From a checkpoint of a small mixture-of-experts model trained on Wikipedia.
Size: 8 layers, width 384, 59.8M parameters.
Experts: 576 squared ReLU neurons an expert, a sigmoid router.
Training: a variant of Muon for the experts, 400M tokens, 6109 steps.
Below are experts of layer 5 (counted from 0) of a mixture-of-experts language model. Rows are named router (the router's row for the expert), up (a neuron's input weights, with its number) and show model dimensions 192-287. Each number is 200 + 40 x the weight over its row's rms, rounded and kept within 0 to 999.
After each expert's rows: "mostly gets" lists some tokens that are sent to it at least half of the time; "gets" lists some tokens that make up at least twice as much of what it gets as of all text. This comes from a sample of Wikipedia text that the model never trained on. Tokens count by the router's weight.

# expert 4
router,202,247,278,196,133,210,201,257,255,216,166,193,206,257,250,227,201,238,171,208,153,206,215,197,214,203,145,207,259,191,253,186,182,228,168,239,201,224,233,158,251,197,252,126,165,148,200,178,268,181,120,209,291,136,157,115,182,229,262,189,255,185,218,239,284,228,164,245,225,189,210,259,180,133,189,197,191,191,165,286,192,264,157,165,201,212,171,193,145,204,165,187,149,210,207,182
up4,183,203,176,95,140,265,242,212,213,197,185,216,206,165,214,196,173,155,84,294,167,194,179,201,197,255,226,200,171,273,255,163,233,227,204,197,275,262,126,234,199,210,184,239,203,252,213,205,205,318,166,203,190,220,195,153,221,266,190,183,161,163,230,183,260,215,205,242,169,166,202,152,179,230,206,213,200,210,139,174,229,125,130,221,146,138,220,215,178,222,153,307,220,179,258,140
up5,230,249,267,194,159,163,246,168,215,191,110,199,200,163,247,200,223,220,122,204,332,159,225,177,226,111,201,111,228,241,258,212,255,232,249,267,186,232,182,221,157,256,209,143,117,220,131,185,197,294,177,271,222,229,181,180,220,204,206,214,213,180,165,242,201,170,187,155,203,237,227,178,205,185,197,180,248,176,192,310,171,194,242,191,225,246,214,194,153,206,225,214,226,208,167,226
up6,201,210,255,152,182,233,134,156,293,167,254,213,182,235,190,226,295,181,217,135,269,240,173,225,203,208,234,248,245,124,240,157,255,235,138,179,180,281,186,268,188,268,203,158,157,220,244,218,151,194,210,230,132,191,315,153,133,227,202,191,226,258,195,212,213,215,168,129,171,131,179,217,193,157,188,223,233,202,191,214,161,141,228,206,197,227,249,225,253,183,267,226,193,204,142,244
up7,194,253,173,244,153,153,214,227,182,246,144,232,303,180,185,314,223,220,184,266,197,225,229,188,225,174,143,256,132,237,157,163,200,213,132,179,135,214,226,203,249,307,217,273,229,207,195,139,198,195,231,178,171,204,226,187,225,203,152,242,141,163,189,220,148,172,130,238,191,122,218,171,193,316,193,205,204,205,205,233,183,203,219,245,135,220,164,155,174,250,217,140,252,195,221,251
mostly gets: "==", "\n", "===", " \"", " ==", "===="
gets: "\n", "==", " \"", "===", "'", " ="

# expert 1
router,143,250,183,215,179,194,187,280,176,211,152,187,198,267,221,266,175,281,206,205,176,190,157,190,262,142,136,205,231,179,250,218,174,191,223,238,269,177,231,214,195,180,257,154,251,171,134,237,221,183,103,125,187,159,204,185,164,239,285,193,194,282,193,177,200,263,160,242,244,184,216,210,156,188,258,174,148,168,251,184,209,237,184,162,241,278,223,219,200,201,70,174,250,237,189,213
up4,252,168,147,180,257,205,176,149,184,210,226,208,198,200,275,194,274,216,280,213,217,141,177,240,200,180,198,171,202,212,184,159,310,219,155,188,226,207,292,174,191,255,227,163,164,189,117,220,197,255,133,103,255,182,162,199,130,151,216,214,187,186,274,134,191,230,270,199,153,158,206,165,206,297,147,253,184,186,233,245,167,230,204,257,201,190,234,263,221,202,218,166,187,193,158,202
up5,186,261,222,134,200,237,223,213,208,193,164,169,194,103,168,204,151,270,247,130,267,187,213,187,225,293,236,205,229,212,192,164,176,232,158,151,245,266,254,244,286,252,285,194,226,220,248,227,225,223,204,178,193,182,178,212,223,293,169,232,217,187,183,190,281,153,214,186,225,266,139,241,240,239,162,188,192,189,186,170,254,224,258,183,89,227,182,174,193,214,266,118,211,157,244,73
up6,140,292,176,210,217,228,233,137,157,248,200,309,298,158,189,146,242,223,204,241,150,192,205,257,189,230,216,205,144,187,192,238,224,179,174,228,272,175,201,108,194,213,175,233,183,212,227,239,210,169,168,176,246,222,256,252,141,268,235,235,261,158,206,211,226,129,239,254,185,125,123,175,201,184,269,203,193,225,226,181,264,210,238,198,209,162,233,178,167,141,248,191,183,224,131,231
up7,141,144,249,179,187,200,192,212,178,195,199,208,188,194,211,164,196,121,272,208,119,182,253,238,192,199,282,189,222,200,180,147,259,152,235,167,205,226,119,192,205,177,207,104,173,173,177,202,109,234,232,182,206,315,217,258,188,136,225,201,212,239,204,179,221,171,216,217,135,244,170,200,196,225,206,215,206,178,198,275,215,178,175,233,144,270,240,207,191,88,206,232,261,202,270,207
mostly gets: " are", " be", " is", " species", "ically", " well"
gets: " is", " was", " and", " are", " be", " as"

# expert 10
router,214,244,185,165,150,190,216,196,246,187,147,163,167,234,238,269,178,234,225,231,181,206,212,198,245,192,179,172,253,107,260,151,206,152,188,212,271,191,231,216,188,169,251,165,216,169,163,182,224,234,124,215,221,181,221,203,197,168,177,188,243,219,194,224,252,258,145,212,186,155,250,197,196,146,161,175,169,229,214,228,194,204,213,203,158,295,232,247,199,177,168,196,285,247,185,192
up0,217,169,237,89,194,180,157,273,207,196,224,165,162,191,120,182,306,156,204,219,158,188,210,250,183,187,222,182,254,217,225,151,230,158,167,212,215,205,177,300,203,190,231,152,225,154,225,229,203,151,274,181,155,192,188,168,173,146,246,215,231,242,164,215,196,221,218,221,147,155,185,299,197,184,254,247,171,197,174,264,228,231,189,167,121,130,229,193,218,167,208,122,154,235,252,286
up1,125,249,234,166,271,183,131,221,280,171,178,157,217,256,266,255,219,177,241,280,168,189,220,182,166,138,175,284,195,137,233,151,184,268,182,173,248,232,268,244,189,204,264,162,163,219,195,135,226,165,231,183,183,195,185,238,195,136,184,165,216,201,203,249,169,186,140,162,198,228,220,209,197,161,236,192,234,243,224,204,112,211,194,167,183,260,102,136,255,212,182,227,181,228,175,201
up2,131,186,224,236,210,236,225,190,256,208,240,181,151,234,192,200,250,253,189,187,120,163,150,200,265,217,150,279,178,188,238,257,193,259,216,217,225,122,182,151,143,215,165,237,178,188,182,272,255,173,183,157,197,175,298,184,98,175,217,203,182,229,182,173,194,136,271,150,267,268,186,106,243,141,240,192,218,172,236,247,178,229,200,209,201,180,188,204,195,206,153,160,271,198,176,172
up3,203,269,135,109,218,227,224,149,270,211,112,197,224,214,185,201,212,197,210,198,188,229,207,152,242,204,274,253,224,212,233,195,299,174,207,145,176,219,265,156,119,205,170,164,191,184,214,156,118,231,177,213,189,178,168,306,208,155,156,239,288,120,169,162,150,205,158,166,247,211,165,155,169,156,113,308,209,168,225,249,189,162,119,197,230,216,197,204,240,217,186,220,279,246,243,241
mostly gets: " ", "á", " At", " at", "ñ", "é"
gets: " ", " at", "|", " Al", " de", " At"

# expert 0
router,215,218,236,203,172,226,217,230,192,208,71,211,232,273,254,233,213,254,198,174,171,210,273,138,219,172,136,223,302,157,238,173,141,242,181,232,253,236,241,257,262,149,178,130,180,208,216,207,247,233,93,198,275,120,170,185,172,164,208,259,237,232,200,217,254,228,179,223,209,212,222,251,205,174,203,211,194,176,226,206,178,251,167,195,195,180,209,245,151,217,149,178,206,227,199,169
up0,225,212,188,217,206,194,235,218,282,246,179,206,185,239,162,110,154,204,207,199,180,127,226,224,170,213,208,155,194,201,161,228,184,191,157,217,306,176,203,220,231,182,243,187,185,131,213,180,167,240,186,194,122,216,193,216,248,156,204,202,218,248,181,264,173,288,119,245,302,292,205,179,122,211,224,214,170,194,244,252,260,156,186,162,203,260,122,181,202,136,223,153,130,274,226,238
up1,115,165,271,130,114,156,219,233,257,254,183,206,184,188,188,142,225,256,211,170,182,182,193,135,186,149,134,242,164,138,230,211,258,133,208,152,222,249,240,177,270,265,255,158,218,159,227,168,282,237,208,178,255,167,144,123,153,204,94,222,182,199,155,211,221,210,187,203,185,265,181,201,239,221,171,201,157,248,167,194,221,214,164,256,210,149,216,184,196,153,196,206,242,167,228,152
up2,179,177,201,137,214,201,242,182,178,178,176,213,256,226,171,201,192,146,222,240,175,260,232,220,142,208,193,249,201,190,156,133,217,159,237,215,243,273,165,194,180,222,142,231,173,236,148,214,217,206,226,230,187,277,186,195,151,259,199,243,183,240,240,223,164,205,201,215,147,198,218,168,172,169,257,152,199,170,137,191,182,201,180,172,277,218,210,199,199,176,114,226,181,210,201,170
up3,212,215,196,187,164,226,244,259,143,256,180,183,208,192,202,237,205,279,190,180,245,207,176,171,169,172,234,221,232,229,250,255,229,149,216,235,222,235,168,261,189,229,214,244,229,161,173,199,164,230,275,224,220,194,179,218,210,140,167,210,174,254,232,208,230,208,174,145,118,218,145,233,204,198,195,191,198,228,256,164,195,204,189,125,233,104,151,136,243,270,192,291,274,186,246,182
mostly gets: " his", " the", " a", " this", " their", " an"
gets: " the", " a", " The", " his", " an", "The"

# expert 2
router,171,159,233,212,194,253,187,254,195,227,175,255,215,213,278,226,173,227,207,172,196,189,198,226,191,187,163,227,208,153,215,192,200,222,167,206,223,196,255,169,186,180,222,169,221,162,201,188,226,192,139,177,255,165,250,93,84,196,232,279,195,303,156,156,209,196,131,182,183,176,248,254,250,120,196,211,146,220,163,193,132,191,203,163,220,177,229,223,129,172,174,124,279,212,159,190
up0,192,189,268,207,218,170,244,211,134,231,223,166,183,199,174,236,227,219,166,244,157,173,198,175,221,252,259,160,149,140,133,147,221,255,247,109,180,214,178,227,204,162,176,212,163,261,287,284,322,267,295,153,150,216,140,177,198,178,173,228,203,183,126,181,160,239,206,173,186,223,292,190,222,166,104,243,186,214,166,235,196,231,190,150,173,217,179,187,214,130,219,215,200,253,186,205
up1,146,151,116,175,183,185,258,213,243,198,189,206,178,249,206,172,200,245,171,201,157,202,235,184,184,210,193,97,275,137,180,193,240,188,235,182,190,113,193,181,162,239,211,189,279,239,195,213,188,199,166,208,157,176,284,233,224,250,207,234,188,170,202,176,225,301,183,149,213,205,163,234,150,197,204,212,92,191,194,222,164,187,213,255,217,231,222,180,225,190,163,223,218,183,264,254
up2,161,205,125,220,134,153,131,149,189,192,157,258,205,282,209,329,189,297,237,211,216,203,127,186,127,194,239,187,180,242,100,166,212,225,142,159,193,160,222,169,209,136,223,232,199,212,236,138,172,195,216,172,212,173,168,128,166,239,211,216,183,246,187,246,202,196,206,154,211,249,266,252,279,174,257,199,222,257,186,217,177,277,218,183,170,174,255,179,182,253,221,108,174,230,203,166
up3,157,252,124,130,241,176,270,178,240,216,245,174,182,131,266,275,202,230,242,166,215,235,202,164,137,183,169,196,214,211,230,241,254,107,173,279,190,210,173,222,217,236,248,161,169,162,130,242,197,165,179,155,225,221,267,199,231,176,227,130,186,273,186,154,218,167,184,180,170,224,252,245,225,253,183,155,190,225,183,161,216,222,149,194,213,203,222,208,294,191,224,238,287,204,201,158
mostly gets: " K", " Kh", " U", " Bh", " S", " Raj"
gets: " |", " K", " S", " N", " U", " L"

# expert 7
router,201,219,207,237,175,214,167,199,180,230,136,185,201,215,262,254,196,247,205,188,243,215,278,157,224,194,100,204,278,193,266,150,209,186,230,229,201,203,251,235,184,184,226,144,206,186,168,175,172,197,127,161,255,181,196,187,116,188,225,186,214,242,224,216,221,221,146,225,184,186,181,221,206,187,209,200,205,179,149,288,147,264,170,213,226,167,215,292,204,244,131,202,234,273,211,150
up0,191,129,164,181,179,263,155,216,184,214,180,230,193,205,164,189,217,237,253,248,202,147,188,131,215,216,184,177,245,236,167,175,192,174,206,227,163,187,239,190,149,186,186,124,205,256,183,256,175,228,181,92,191,214,169,148,258,179,142,208,250,204,192,138,144,206,188,145,183,261,199,241,254,229,181,142,193,280,158,131,208,208,184,182,175,238,244,115,196,162,196,194,105,229,230,162
up1,155,219,217,223,237,195,235,180,175,158,181,239,123,200,253,174,145,236,176,112,185,166,227,136,271,130,157,151,220,224,203,192,187,221,183,181,265,60,170,204,228,178,131,223,201,188,217,180,255,247,193,212,243,185,228,193,191,98,177,214,168,191,234,293,143,253,186,151,248,237,223,204,143,217,228,165,185,165,137,215,237,212,183,260,259,176,168,128,190,185,178,170,205,275,220,204
up2,179,224,232,164,226,241,160,214,183,158,251,155,231,180,234,212,199,237,228,252,238,165,220,215,172,192,143,173,181,183,158,184,182,196,271,200,185,201,176,195,227,208,205,256,204,252,150,198,154,154,182,142,222,189,132,138,171,231,227,209,268,159,160,184,217,146,208,141,140,193,258,220,276,153,198,158,211,286,85,211,165,150,150,202,217,232,181,247,177,205,147,154,294,196,248,230
up3,249,261,257,106,161,190,195,215,210,173,121,237,185,209,144,127,166,304,165,210,210,177,170,233,203,193,218,200,170,131,261,114,198,193,240,223,220,317,178,138,226,198,161,172,192,186,217,195,199,190,159,203,139,156,184,175,190,209,256,149,262,282,218,171,207,182,218,268,146,158,239,143,195,276,186,223,255,167,191,257,130,232,228,82,175,203,170,170,176,252,213,210,202,231,197,230
mostly gets: ")", ",", " which", "),", "\",", "\";"
gets: ",", ")", ";", " and", "),", " /"